Weights of a small mixture-of-experts language model, trained from scratch on English Wikipedia: 80 GELU neurons an expert.
Below are experts of layer 4 (counted from 0) of a mixture-of-experts language model. Rows are named router (the router's row for the expert), up (a neuron's input weights, with its number) and show model dimensions 0-255. Each number is 500 + 25 x the weight over its row's rms, rounded and kept within 0 to 999. Numbers have three digits each.
After each expert's rows: "mostly gets" lists some tokens that are sent to it at least half of the time. This comes from a sample of Wikipedia text that the model never trained on.

# expert 19
router:485478508491503506531480535508468492504490540490523512523511498516514534511512509467488480459475525544475487469490465481561491438508436501509501551492525458505505498488517480479518496486517499502480503520501493505518525497519551560506516529550492506483509522462526542504544502513485490474562500514467498469526463530465501518487496491455505516530504516515472487484499478494478487488521503478553499510475485481485470505486491478519524487488553454543554539518461477509488468479517476466485484534521470525525498437507485492517537563522523495551472477465476511446483494549503497505524474496482575530505522479491469491514473534483531471498533483506495526497500533514441499480498483501475488516508518512474463502490469502482496533508512538484484471495495510495503515492501479
up0:507483491506453489469467513527508531516478482499486530492499537518504526503449478457511495476512549531478495485471480486497519458542481513504420532513483537519460506527509506490504475489487522510553556502512512493473500483521558479522487532462477542514539510508491526519482475472473492501501459463475420522509514496480554479542440475497500484476479500503455511508501471498485516484541494526484499467483525496502494512461461502518521477483498526514481499546483489481488487484474499477492527517494457529471504526509475467508464533515507477507508499435530521506541499505497505537492490505514525478506534503454477483481481524500475473499510493506544508519491491487451532480535541512512482562524475498516507504520482534476544488511494525504490517450505517492471504513478547
up1:511490488486491485504506557544505483524493510530446505490527523525526500517511445535520493540503535476522484512471499508484506505501463460503472509488499475487508504516546507493504492507486520494490476502502536479511525481497558538545506470485489534547489485498546499508510514471529497503507488476486494498441487525510506540478543505466501488501518511500491480466486494476521494437494471525517504541463487512499485493469500477491481501518510484573533515536504491466544461516474499496443540518496505520508478511459528530523526491518491467539486521511480500478506438527507483524509515508513461510516467536496512468517480506494557447534510491511522532513512492532518477463518537484486505485556506500464500513478470473484524520494491564477558461450487503472454509482495457
up2:478503478509510511509482464517439561465484530508508477499449478522511481496434522531497511488512514503489537505520497502522549483462499529557519538488541474501489520489466481508553541508513508539500483489481460484513511517452527519563516453504491520504481522499520484518528472502497553474521498494497511510487486506485535497550487510482494502514510486486486491485476470523452510468520491532487539453482484425500443461506496520489540422512477526553492486490489499550490511508502468482452540503498486549528516493488495498468495528496551477520482504534476493501512480515488514492498452494523516514513508479504509527483500501520516477499487528454503549503506479499495478498528552479492472491504532505489491491491478498488485533527507490448483468521535477497461499514512505
up3:524471514485484512481486494545525478504512512453533533515532497515522514457506483480550461499517520560500475469460478486553530471517501501486499538488513516482504526532488479501506510517493493507539477506511508506497548513475511524534511501481476574549470499527483536482477509469525511472491488512518494519513462519487505465422512465446509500554513535498467530508493495518527502499530513471523475482522493537527489433478507480439521499557514489529505499480473490466518504492541491498514478509500474498546501496479505496486489495525500547491455501454496537480485500515512520459470510485532525528532540504492526498537481489495519519475510503511547525468490490463478495443504480512457489508486475505549496488470495517528555508492478481490489540482518503504517503471516535
up4:519478494518499502552477505487519478526484491477490510473481499506534517539503479528477517473509490479501519490483535484523481491487501479484476529494502471498507488469474467468545500515467469503508497517500501513521497482541530478450517473522501494480491527491485481522498462467456484448477528516482490484558514473441514482538480503443445449520506474532503546513505500538497486496491518536486520469465546474530512473500521514469506499501522500518567561536515490521465503467529544474521517509533482529493536479501477490494472513534499505491482496457516487508491501486515481450493528490476500530492541490521484467516500476531478478488501512485511476478446535517502510518483534506454492537486501479496498481517475548504491457554498503534497510520466479467422552469504485
mostly gets: "–202", " Premier", " champion", " Liberal", " NCAA", "–199"

# expert 13
router:513516501555546480486528483485522454513466524532482491521529499493478471501437534474501499505464509485521537478482459474476533472498535471481485491515513559537516469527524492460475497458525493519521485503515491474487472542477517468553490520461492555494450527500488521536525513471492540489500508497492503511552526537489498473487540498482486511511525499504481554490513492475505490449503535485489524448448514519472498498498532518480485472498487537508543480488483485446484538505507463452508499510495509477518502491522502534490484474553508506516462451499501478513505514500507517481494488490453483464497515470492535513522448545495509480464524500531506490505533513466512491561488502463501501460530500505470492501484485472511489528530507492533487459493518536462525487476503488
up2:481482511534496508471480480497498476481474488503473459518536488471502501546448533491492455489486514499525500514453500512482521511514472435556458491469482555530504490508518519497478515496493531527510495477532491464508477498445471494563531471461468493514507513484484510501524489503486463506504515519510518478502529492544492460491488467504497510493521481475480517492548496505485467478464510542514496498466568517483475479502508541488509424520524522519546488513435497547503520477505506473539510515476520525503498450517480534484467499499509501515534495515493486516510550496501513493507491480506511534491477460518504512511471495491510497491464496479509487503495539507526453527495510489486448493544547504447492441499465511487527515496489544530512459448518522478505506478528524
up3:455538494534533466507537538484467465468482491542484481532483491477461456469512504495510518485524534494534509475525454475514514517534485447532534518504501517498521477505484506485494493483528473480529520487489517524496530537515470558497518512521507493516449487528494494487492503466523508543495473490521554542511449469486509515478488569494535520526541486498510522486491516478506481533511526518504527463494478535502494503470483504514499521499467525481409509513514484486470475459508520482519488481529490455533495498471477518511450496512468503474508496516504554536497495499502534452466506478530488469516489469479539495557491471495483528495491501494500529475534530500521492491495514517546500525486516505486519538526491452494498559516470506520476495459504539527501507507532487
up4:533479476505503485461485438492515502518462519415484485526479517483458493483481535473540459522520496497482481526483493497471509504516471518500442498506536478514513485514492502464510481502535495494530518517516472483527507480455548459546500511505502459487513523490511541489490495474504475493544534486465526548493484522537515507513518453454533522513518458499522497464550491510498489487562507489522477474483522521485519501527511493506508496509490500463512463437530496507477491519468508530528479539527496518529475489499528503537502516504510499517519470483481510530493505487529536483524509479480481494467492479506485514512519538446506504498457511490504507464529516507544526473490533497531474491542532487511508499486481489482461541460504545543499509516413498547471500501490504
up5:483463518476520479472508503544473514495545488481495450475488510517529500498540520482508490492482516439472510510527489488478491505506476527504532491480509471522493495478496484485499506481482552490482509511526500499494540503472507486550527517479507493557484497508459483491558494542518463468551519479484471557529484519511499443532481493570463502515558500529475537505478476508494517489497532503524484509505482458510490467500504493505490486478512507492482523493513448495445507528514484502491498482514513516508488505525479502482540473501508521495497541511507527513477483465510507477497561507506495538467489474533463492477472463512489442536472500498522531527486493496475457469479483499491445494585517449476497501458513438524512491494512523544515480511513511485500483476550508
up6:491470466467483453517527497517492438492493513507518521478502465498507495475494538463455478504470485517545507477516515522497556488549523491509483487564480458505533525497500482483496476488507461560491560463496489514517466503514552510547540535501489492492488485538526532508536458494472493440485478521510492499525477500460507500512455502531505511500485504484509485495551481494507512482529509563501523502492508462505504530483482490574456522479519513536476484472490498468521519472533499500477509502473495472524469475480477508528482508485541506535530474513475509502454536507482526514533495496482515507482493508512468475522518508479528499491471500537498488508546537483525443528503537531473428488515520508484470462516505511463485511482476499510506507503505526508483534501491523
mostly gets: "|---|---|", " N/A", " ARG", " Pld", " Won", " Length"

# expert 121
router:491506482488493449486496505502496511538506535526474523515504463535497487524451453515460537546492492488502492468519452485501503469500536519501474477522535485576513482474478503490489522521504535509500537486512482513510549509479507462488492490490485531517493510531489526506485509468534494521441493494548485544512513522503506494494457437481514494478521480513472557505508525497500512452508534494463554489480444477488514494479482487494504512515496539453505446502476479467521499503486511530516467512538484475552500471516493536507521491514516489525486464483536522532501534504548473518486487452481493492516496509470495538498478499501492519499473458470547506487507485448503455508483497433531490513484507514540464483484494493522533546493479508510512468478491504465483493505474444
up0:476480458512513509509515495519514505480488508512440518436527457515469465494507508489492525495471521456490513441495490534465503505483529493479521536496477477549509432491504479537539517492541557489506473490510528496546503537473513482497539551454538502511514483488516501472514467539537494491517457506526434515505517502479491493502504498494469483468497513488525508504449519520439527475496482475527452492505494486514491470435526499518453457526472524450499508525481520496495494494504511493507480460473524511498525524488509507436522495502513473528562492501493473540526521508505495480500495466533483548481468527496516534491503499471543526484492494484513485484523480517506523526489491503500487486500498483448514504505482543506521562448503501502503502503489483513479510517488523
up1:478502523499507530516528530478488487529503478480469482477466484492466524528495458530497520494547446517475497516552523470478472515488453500478479525507473508544542483489524471467542493473488474449468505529477490497482526494468498491475506506521492485503515503523483529522529494470484533526490494519524460469473495527521494489491469487511491484493498498535510490517525510493460544470521505510501507485478463512465497531489510525519505547513447506544494483493454454513493497497458508583508508541516493534483514539484510452509498536524499517520518518503443491495478543542507469500507494436487492512503483513470521515477546572477481465512473490487492475505522503489489461496478493548489493558490489509494505502456501490536534526445493506501480487492525481495454453490503487
up2:502500469461453513524475497515489492504456491482481531499496496538465465484521502448504508496459492529467480493519500511509472518520427532480493524505544488487538486486496519498511503505450547498512527518533512496492530515491524466475487513504472525492483459532474504490475523524526461523507476524524512491459505513476407477501495441465517484497532470507454534492531529466447522489485534484500499486499499489508503521479488503500502520537494493499512526471485535463498544498475519504512467461544491464527519457484456485479522461479513509507501541475491504510517542512548486546516501476493461509479501502479536503486509501454537493534473461502510467468503518492473507478464474473506476514456482491538492475483493506472518548519503504547474489535477488486472511540513524
up3:450480503500454516511499510476488523460499532462481553497524504517525505529506510546486488499460467492468489490488468490524477486516470462476493487509509495534502499519488474473485491495452507539491523522502517451510510506460550482527529481494519473523494499504478496499538533524517545534512524511528504497532465497488484497459505435460503487493465508494448520478483473523536488488499524481502506525480476415478517514495528501491519479511467542501495504500460475538488488514560479534526504518492499483558521516512517543468469512482503494495517479496497511538511499472468467489496553431507478512484530524504545529511439553467509518516472483507490503485541484543489475507490533484482495451482478541506488495496505487450488549522474505529491477522486506487512514516503481
up4:498515499503472542501473554469554515510511502474451492519504489520508540522515480515489504534506519498481481488486493550519548488532512532497449495463519515495493482486540472449500524528492488449511495472490529472507528508508463490460526515505486566474451533492499462479468482527508489525485513483520497518498468517484483483490522502522506479501545493481493505516499504503515515520530504491479494532548465518501545522484535513484473545530484498466500511511463529538523517500513507529513455513442533474554467484501488519484515486505523517552464488542529489501504493504499493510475501484494459507478528522492484514496491487496548545524476507476512506464455463495541513484443497498496475518466546511535465532518516498539529508444472481462540478523498491482508490524507442
mostly gets: "Personal", "°N", " Genus:", "|---|---|", "|---|---|---|", " Family:"

# expert 49
router:469524488481472529483466476487501509449462529484493498507488461480489510476522495521473520474543497503491474549505476496518500527499515509474463502523557510508467512522488478555484527516481494516473467551494478498485459492549553499445487506521466531478500485487500484493460489475502480498501496527546496537489491514477502540441521488455532512517471488481468458462466508456497479544495529475471499503455532482527509539511490514466525463532515474501511517451478534493472473517552472450521524463487475508508509472509514497519498479461517563500494478485528482506483502505461513508523510468463529486529496488481505524501537497503494498484554512513478485492520540536492561513498477502476506503525499497459465489514496499562495508485479529473493514494520496486516495516533546
up0:468508479499494493485463434472546486474505451498524514523503471440486542522489546524519507470525441525487466522510480522564462557508515493554500483512514511493463542512505472481513452504492513506479514510496473520483496498458469500481520520496466483494541491486528507486507465497471509491506466481512531528528506530521517492465465486490442472504477494485477470489491505491512572459516495512498522523470498479468497502480497517500507508518538496490483466446522505486487509454533497492475510515524555508539515496527494507496477530508511510495516520489474528516496517524545464517498497519474472501485538466536494479534486528484488476504483509494501453522479489519464476465505554511467516529549521477515495505511511487533486500479502574481521490456498504510483467472533473
up1:458495482500472535503517564511524467502480508522445481492513465459506509505529493514509501459482529466449465528467478493499529512506457502506501472506498511489523471473478507499489518469504488512507523507525479451475537503501495452512489498497568553484482456534565455493529519488489516478480477517498487483517508512496491561470535487548484545476478502495516539468470489504479478497464490466502507471500499481505491499464492481520518471506476482511533547480520470544492483491565472462510521479503515488508529523507474518506532503452504533553438528538493476523483503540498522498509550525510492492520486508494502464504484503495513528509522494507486474497485480517530518502495501495482505520545545519506522499507528515509485597517499487507505484466496472497490492464525487
up2:444504489522472470486469472542504523461517506525533486489507522531510478528490524519500523471514543456491526496513521521524496476538465521525500496485491538503520511519534480548485460507478515496468558527529507472450459477542515549550534521480500479498498496527491491456467537485497496490504483492501521512524454503530518519526503528490538451494529458537471477497508460501481498478513515468500510538471508490494499503492513490507544474517490514536503525514543501466474455496525547506508488520529506488466524468479488495491509524493532520495532473492516501508511494505492485516465477524486517482521491505475440525497511453503498518470548493501473464540479498520509525505478511475437486534542520514499523492516517481502494434512474547462498478547542503498551494478466490
up3:544464477505478471481515518496502475468457488503488482514492488498518522515499492540493531507510489524492512487496484494476507507529514489505471501507521562535476475481479516521493494531460550473522498541489520452482478532487493525505483479495512488495477474524467553527477464477487445485493527508458466469465529527491517530483496477495504508431481514485474560475512529491539525508491540463526461490446503484533482504481494499506463469493530486478534485501493486500489540469522502487511468515487496499547519491505497457545472488467535477505505500441501496501502511461523456494510494469487504464529502478520549489514412501491491506565499509547488498505523512508469489549472508487515484483488518464490510501512525509544507457451491512474535469463505482467513513515500516
up4:503511487528493501513482553476510491477447513524498531492536492513480470530492524489489483469494493503533473484503518483514510543483503494464465532538536444509459505506483478499495463497512467513528538484485539501469488517492484517467517476465481508505465450458503521503486476502523498513514486498549496522518542537519461484462557515490477508512524499516455519495475526447512557510490486509568494448485458514509458509493459505538583485507486524506508470531459475521506492493508524495515499473518518511522497463447489499510523507483520460492500485517512523510496501487503526504511470481458498471478530502515477508490495534518517507511527506532474526495519451541539508492434499446448455506498480486466492504484509482531493474499505537493502496539507514454483465497506502
mostly gets: " Louis", " Arab", " Website:", " Niger", " UTC+", "ination"

# expert 54
router:487488523489503492512517515531487484498465559497458541477476460492474491508473475495479510484510513516497539488478524497493509495503572493483494504511483456555537518489473507520516551489513514504474532463469475499500535493493473482475547511523519518455526461528508447496476528487455507520474550501506476506580480525466503544494474506494468493490490511486479539550507477494536536496528496479535483493502471494479508477512428491496510520509491519493513507536547489529520517467475519511515558498491526513512531494504531480522476523506518492467489527466511515503494481498488520501505487513500536473482521491531476539493539487547479552476463497530511486504453498474486524488489534499470505500477466538481511535489533457499502515510474523468498543461493499459485490536484451
up2:545520477527530519518488527506523515508524510491521475497566510525519452515494480502515526482505518488499525516424482495481486549511497489464447509505487551550493491503504479416521477500471489481505508470507538440469555475528520502534512500477486498492503488538451495507506515481498489475497454526523479455523509473528512527506492458457493438483521487480485533532503519501539497468469537510497497528510467522498498564521520510499517526505462471496487470535485523489547505479531482492520502541474524526469488503497489547521492489510484507487525503456494502500521460509497538520527490534495534506548471513473539544534522541526478498491513538510528510531492497461528496532492468503481507495514460497484520484497475462488503484489524498518490541488503504491501509529506507
up3:465518467503480498493504447493477468483492484444451519479476555492511477529517484456488526493541507475466547520478473475476475491507516464497544520443504486513498480477490530545500462524475530505458493514498522481493538529508521473519516520502484546524496516489505494514480507498493482501499497533473490496501504567502470504503478493520510489528491499517472550517540496466506507504497514542534498502491530493502484547519527509484511453540520499544492566510483535485519459487508489437501530516483485506515490467508475486525486531487499464449497533543528501479432503508475502529478475488478516514491526485482484521452521513500507470513501531498498534547529528522528483460492505515467498557513489519493491516525526529525509504512527510511488469487469448495497485550472455
up4:504508455516518480494501499567520490475491529542501527502513489516510489500449528495516489529475531499519491511498569492541488501520513495482500490539489524498487443501506490485532516491481473530432498498500510503538469493488465486506522462517494553516475465519501505492486536487505478462454518472504475525503511511515519495449539486472532492528519473481544494531485510489527539491479516488525507421512515485538489468537504501495449532457507535516484479496512511506482475548502522497550495467466518519556528555519476509545547498502523510479533490490498536532483515498484497548505475504513492443508505502547534523481468501490476488459463472480475493497464544476538527505531477510486536502454498531495492489497503491497513524504479507492531527490499480488495551488494513
up5:498493494510523471473506535540487510498503487432505502480505517508481482520451464535486562495496501519510496513481503493478541483549537489509485515502506472471516581506530517483507532509490538503494510497496473460456499475469469502538549522471499510535504529507475522470475493491478512516531496496527497505511455520502508530512524479492505515484504511478443518477494500515462528509493500548534477493476498444479481489471504489439504509483451535498476509498488469511490523456512481544477513508514493503536497482474504500508483498466503554529474524493491528520536530423513496511515493498513533516506491464498482466465506472541452510471479492514471535484437474501558515472511537494459488486504490494509464507462511454502496467505481500524503495513492489526539470545525459
up6:487530512486513495469523518492499468526495503503493484477459515511508509442489469457500489476524522477531517524507543482516531519489542477519473522449513511490479493516503493510502486528456522509430501513458476491524530526504512536510501477482514483532488482535519448519517569482504501523464504498489493504537502495496544518492497440485508508508525531544507505529484486505518502553502477481506494489474541517486485532516458527499500547530539504497485546474482517573489505497481486529497485502465523469495498522511516491509481491511540505449454559492487502530493526472498543511508496499526482456483495469527527509495466520531482478503453470541468491531520491488543529494502508476473526548526487510533517485494519516495476471528495500506573527477496473449503497554497519
mostly gets: " by:", " Country:", " Born:", " name:", " Location:", " Released:"

# expert 126
router:497505504481520512518475505512484524512531477520507470485509485454491468460464492455494441462490508491505449497470495498462489510500468478486517460501480516504519495510497486506501473499500498482527451494468484500501475483521504496474470536503489490520466459473503507474500532486490500464470516540488552494476472574490525456499562503495531520530460517451480516532480502479446472477500475506526485499498477500525528492540476506470486523514502516515508536490514501486493504527541494496497474502503512515478513489465470518459488521514445490518477508496554462474552483471497494501541498483506500490495500553520567449529520517508484510480480507527472490426489486517469496544500499500549494505449473538529545496514494513457469490528437485523516516496484490521498482512535515
up0:512510469520498490533494495517458506505464529486514515499520507484480474498511534490526529524547513517486506531547490509509463505488496510489483453505513533486475546500485492499467473533489522498474538494526493504506510497519531474437482471529507483524485470455478525517510513516527481510480490472475515509529505538500504465452499488509478486497519505526509520561501456490505537448477470490507530504487464535541513498483509521496469472518494509477470506478506502530500508493493447487480535529463547536478460496493444445486516500501535454542523511544487506477498482503514533444521450510510488520496492516515487494518526458520565475513473489509491503476537521509453500523522498506530440497460488519526500471501483488472505516444452533513503528504434514525540480490512497
up1:497517534494509522476491503508489488495522532478507509445496487489472500500480520529479470500511473504523467511486494538465482510525506456489507461516514502491520425486515500536514477496451531510446520502476479492560484470459479507498502501509508517538494484484478514484543482523526503488508538532485538490483487516479505554483511483498498475473524497532497467559491521456492480464526506454512476493519494529450489542497543519497475522484474494489533458481509527489517483450494513497541510512462516520530538472462466469510487519518533531543501533474483499499495515471496533468532516516478486505482504528484530476528511541492477504460423484533499525476537530477490489521447499499538483556484510504545556528460501510480472513492472504500508487497523482486511460501539509
up2:547531460460527485475498520493478475488512509499496527480506487525492491506487497443529468483497525480526484545478511482478485534502454498534532475497509512466505491487513490505517471477513513538506494520486466471491487481491479448501521501490494519553469457505480438503511509449477495484467492490477497514476508513489518477559519502431525491525455493442484502461499527468476501516498528523489519474473523521504482502532496513476521522524516496515507482478498480497485482542478507484534494534524528484515497494517469537475522486491480492549489524536547489544538513496491519467540522449477499528491492562519503519527546500501480518497486504497500562511508522497513529528481539476560441509490443495495501459536500474489496496515481503494484501499500509533513539535566476
up3:513519542521475473484495533569518514474487496453512478491481505525516527506524502492511447496510472479504471512453490463548491464535467452494475516513551474539521494531452497529494463484509505491476454531500521524503523497530487491513450500492508517556475522488532492496490503461519537493499499530536505511535495472470504510512479487475487544466519412489470524486536508494490494480511481505468517485489468503518528481484523497481493490561484523465526520460536514466475494525516560507507494494470537507487492496557491510474480537524472465471525522488529498506498473492512539510507503464460492477474499494518493492524492452517500485482468544552543499507519513481493495501495503557543472528490492497507516499492488489516536507491506507539505492518517517453493511455472518
up4:537509474468512494488503531496480529474522494499510516537488503472506515478455450506468475451524485541497457451457511466483476501512506494483528555484513523493476506489512487506560456498498501466524475471529505520442506529503536521505507483527474473489529482513484477503501544538486493492503456528520523475481479520495526478509520518549530513516507506530458519483505487499488509450486522497511476535487521495561477498486503519491478493505547516493501559475513491475501536427490520501500462558473493468499505494457478482518541471475490523476509478485487494505519495468483572507496477515534521530542490478490507518508467457529449476506491545504497500518480499524498490567494497477504492510509464520504539478497504473484508537511478514502502532490547540502540527513507523
mostly gets: " L", " l", " w", " more", " most", " all"

# expert 89
router:475526505497516497469500536491486504541474418463498502523464504466529553505506440481511502506481552482515490486546509476466464478546517476477503455516518465477531527549472460473514521481503507498518443551475462463472545454516487479469494479488477515483506537479495501490457514503494467523508482557487495476504486462509485506491466490519495500500496520503480527496504536450496499512491532503504499522502485522503516493520530504552524467477510507502463513516499525525497477489492470474525536487453499475483461515472522530541491453495523543508471465519491481552494531529501494559512542496540503494476498531505484486458499501484517514535463509520488515511522485500493476518501513523505505519502517462446480459501527541503510480482501513496540540501485494499475473503522525
up0:468454552505455503516474518542502503480518527463482490481492522433460496509517468504463512521488520510504524497500447514528553455487446489492516473502499523453500449530501518485450496457460552492523505524528487496482505457499490514539502488476549541502528476523474480494493521489485493543513540519507503479516442461511479505503512442462519504488508477480510538528508503506451511517513541501507425519469494528480528515500478513507492526469487511511509518515490435491521482492482490479502524480505518534522514501502468495493473544507513447475494471479457497516475517543493519499540532541497530449480492490544488513487484478490511492491488503461531492498533522477538497482514487509512521514492476470470480494503521491470516500504510494487543462496465512500503463503493526
up1:522553497481513527466509494519521476467517438526504478512500485477477519473476475476531535471525513482477524483568486510499485502507462486492480498469522474515479500515533461507523490527470495487523478487438495486501492501478459490524488500487482533540512544481526498547502481512525495532507475512474501555480503491509511525471492506518495487506518505522501485507524563478458492479510514541519517495536497524522524482506524503520464466474478510504468489486490499491483464475481501474502496503501488518468509448500483485504489505538546567520540502444531513495468550531579490494465479500551497485467465485550555483448492467528504509500505503490486512504512491459484471498505473502524546461505467468478506540468491510495500486533491509509523507465493487440506508526487470
up2:465532570503472455513474524515508488533536529439524498517498498440486494496520516490512487469558534477497509514525519506505481527504487522515487500497502479460543507531511520500563546517532523499506479512511510440477508463533468489508488515505509465493529509558505502467517511481493515507494497538522466482486477480522522472550499515468497510495515455540492516498516547529480475521482549492507501478525512430474528503516538519531506515520506484482494480481474531501518512508525484490516524485513482504488479486456516538533516447509470518476544501533451476509506554513521530475522496504489516501503496472491505491509450493508519510477464504497515509495475468538460493499493504507473512500521492480438474468483532469525481483471548515508536509509481452500466465474532495
up3:513458450502485512455496523508448514454485442553461491490534498529475462495507529491504525504528485481529497489524465475511526460505513497498491484509488486539512520489481522516544524507480497464513523519475483466526462497494486516518516498493505523500458466477518486463458497511467492523519505510499492524500526491470500488478503492516494538525565499531502497508532547497478518470491514511542497477481523527492561487482489542474561518521513435529500528465537489484488498488472493494526463530483550499526523511514464508513521502517484519491487498426482463539499512506487482523449506477512497450476496505464491479467520483487485507501452519491454503498499507499472456473477478445476473530513500464491515504512524483537441514449546502519486484496490503535495485501485514
up4:512518502520520501493455520514546530477462530483433475527494544507489514494498474494508499478525530491504521504477465478488474519506516467510501476472514483501519543497484528488470458520502526472522460515495524497527505505489493514454519436528488492503516514487466471446477522514494489517489444524492475595519501481467499510476461450464448495500493516496546523504529476547514513514499500509496504513457502512475492454502508512462485509494489491519511484429454503494490503504494490486523527482504525506462503489448502509487483509506519516447560468504519516504512524528487491536461491445502468502500484447495475542430514548501520463501528533503510507498493538497491519486529451472509533508501488482494486506504490505526513497489510494499487504482540534444502483519490490
mostly gets: " un", " dis", " inter", " cont", "press", " att"

# expert 134
router:525500487525514490517510453519508471491494515511472497518516491541499512547512522494522521519497485522464524528519485503485509511479505526456532515490493484512477532529495533472490505500483445512501472513512505481475496467482479483493506501495521546525510439511476498502518513483484467501497509510505528496517488505518487466514519539495488514512479513499492479535487476539539484475510517475530514448463467538481484525468534549556485473522461455500503532535525490524484518537496503560502510522539443482509511476542462470518521428522533496503442508497516481450531485479514477505518414511472485481501513476463511504552462549521496497540496522525481495456492530485483490544509527520500525514468479479531505512504511527512515483495487521467473503470529520510518468544475533
up0:528517537495504491514494523530461533517554519489507454502512470481479528508493471537505509480520476556493531515499531465494471482523510498474553484482505512474464446526467517511506498471499522468517525488541557500506475499494487505505497523513508477478513458490498514539521495516427508515489552521536503500489478451526500511505492488530489488474541530516502503513502440495472508494520514482551506480458492500491495457467486490513516497532494526507514537516491478502483491492490495495493437469486521442555490447523476539469488532527517460510496520518493501550485541500504465527461495453495453512469505503529482478523497517525522495472506513500512486512448495499502537534503523516449506522506508468449478518532513527500532527507465526519473482460498526476509470500504535
up1:515519489477542497513472547520509458479530469543507518499509535519499493488482472474456530467511522506479489528514483495495507488552481495461491478487492486492473515542502547443501518486492510518518448465531503502452489481496509544526516468475495475538514500499519462509517497497492509516472494490547565468504514484491490526505507500499491512499481525533523501519523526558505525478517510512469490539467523542465512503469482547489490471484472513491501546550456485516487522502472488508491561485458494541539544481503485487452547493492511483510472514494469558495445479471515484487488476515516497502520466480491490522490480518463529478542465502471494477517475523507473495542467547488487493566497508498546483529486499531480497511506473518473518539504484478501467519533490481
up2:506517494481512508492519522515532474498492525499489457502548482489524510497472491520522546507492533510582510488481498516510554522501504496465532479516517511528502498504461488438511487514493479512481482506498510493484446527506480466518512501487486515498542507515512472555510496492491480511506492516467512498455494544521481516502502501465544521495519481474498489477527506504491500443474484470509478424477504517495449470443494536499452529539498506507519510507531498507517506437512518504489542550499450504480534508513493488498487497471488487492470499499500502521562465486483530429525474457475441472512470480504502528472495476492537519543503503485519538499499514472500454519502499493505548505512476506503565502475513515505485535488468543467504478528520494488479553519496525
up3:490523444479490458500505500536465479517515482446478512492509461497487467509477520509501500471475480521506510512493490468499487472513506499487464484491498505462531542551509479511500475465469512482522529502471514508466514453492498503513508530529484518489493463517499480488523534474512534505452541488525511505533503500493463497486539504492528520497472489484508437501491486500494480487507496490556525467480486428501523493538515524489457504495491523452512506491534530526478451548455506507521485525538439512507527504487462536480497478509493482484523528467501496491549542482513501517500507493487523484514506472526520533508483494505474501521519480472467494482432493496491487498454517514529483494601495545480445498518552496520528529465512470465523487524501525518489462499498490
up4:509476523512503527530515491495512481496490516494445501480542494494501510480508529495502461518485540465505527530517458493507476497504522442524459519510516518489467477539490412501507512441516497493501542505490539443544490487456477448511526463500506550486453499491492519485496545475510490486499520474481519540544491499508502468494528527454481490499482494500491497550497474523502514496527507470497539457493472528532522496485500538502478514503511469509462485449526524492506482493511537480488512479497511509508544475485522511516550500481532500522503508486478483460522473485517533492519484534469511485440488485517444521479504513507511456491493537470503467516533542504528502494455452561501492457515525464511478464492519530498525509509464520489475470516518484519475487489487525
mostly gets: "u", " Mu", " known", " made", "|---|---|---|---", " rele"

# expert 51
router:539482478449469489514493491513496507537476534490463468514527518523503463514495493533515450535494529528494481527508504522536492492520504495488488505547544535472465537438475504487503524484507500455479501476544505534461496509498473529479521530516521468487488497540471521540512463488507487481533516506483510459451471537492536478476506456549463516491504506477497470472504497492499470499477465507505434483475488479517491484472475507459524507517489517544478488500492450522479510471517483561463512492522496483503470477555500521515525485491460507499453501489506496492471501496506513556504517510480466468487490465512502479469523538505520456473492511466479471509471488509514518487509522550496510499514482487513473468508538522517465447505487436542492501505475492487495505561494480
up0:515477492501482512509486513496517539505477513477480488506516495501487521500461506530482478552562493486514455488497499515528470535500469508497507488518504519512489509529439515500537485487484494482525487510507484462510507457490500492513538475469498494490494536509514457535522516506476474521484542514495445481464521480525526500476515533548489482442473511504518558491499495514478480472496473516487514525453510514474491492516475526494460491548485554477547475490514494491524475442504501516479481475507487499479488463521475485533489504494470510507532504559498511485492488509500507491511527480519461480517485484505527502506576512516491493469489489536511498474494507521570527472439521511523477433472492502506506530431477589498513478512509493536541500460479478486492480496471484
up1:475516471510494467469518477530506487548511508513459504497497535505504519513487471490522487497486514516496506531527470503498507490528493482501491490497555491469516494490499478463503532488486551470544536525506481489490505521504469509494520471528518469484490486482469520522499504489506468505525463483490513556485514505497501543446521456452491446469497532520486462492517539482487496497465483542508500524516531512518463481515460493455506469484486548529463484539546494494530523520505505548459532458501450519529466457530505495491510521489470455540514490461477444488492512477527472477492473520474444527489534490466503486483516478537568485507489512468501534506501491533509513500488503463486452444505533482530502496510526482533533502529475524496508523522477513550521501502480466
up2:509492494481528493446534493476448464510487486479503504476501500483527512541501499541511502512458484528560525483526444521490517509533449511501507519540507460506516503496517465484499475464457519476515544477483520489483518437506508498492500506495525506502507473494554518498521511482492494467557508505504465488519454519524480490505506498471512503477501474493505492517525535501480519509507517525477485452477505501510533527478522500461529503480487521482519441499521522518466501451482526556499495546509482529490495485493498492539522504454499524513477479492484488462512520500508483544521503523471505488459519499445430537477478497440555509503543504451482504557474505529518519512471458507498482527522491472502489546498496477482496488493505521519517518548465457511502500519556502
up3:532511437465499494476505526486499503499475564533513460551527527480488484509484521488534525487487509488539491537522504498515477525551508559500486522510514558482508510495498502469489574474523525511503543461538514446532509497483519503513475514465472455524491494516489510504508473462497471497455473535485529551519476493505478472481470494536483475531518512495486496506506527496541516498532471496484442488513480508471474514499473495508489435501524520509511498508515471496504492496485524502492476468497493492492495522522492502507502491560473467416472518531492508541484511507480479522508529507505522466471482509482512489483543568506539519485468502492509480502530505480525517545478499541482478510523516503523478504483538470478514471492458497478509505465523464492489509490550480
up4:491492478493496522576503503545460521458533539522450530498527465509491439507481507485501470494484544527487495505527506527500454482506433503526519490506521507510538512438486488468500499484545488484492515537544496493472518492495481495450496456516504500507421540501510495511530544482511521494545512491542474512503487533483473479486478538506527486478486489506476502540496526472520478492524536490500506473550526514510506500482486485520494542524536491518497487527493492500501494521489478490481501522508524522534525512492495487485534488531495522551490519454461497510463507456525497481506518501480431468488504498472532477442519485506478527481481506520499552489505500492536519524507499468512522519470467514509444473531536512502521505516487482507476522503440493527466534487491509
mostly gets: " William", " President", " King", " Minister", " son", " father"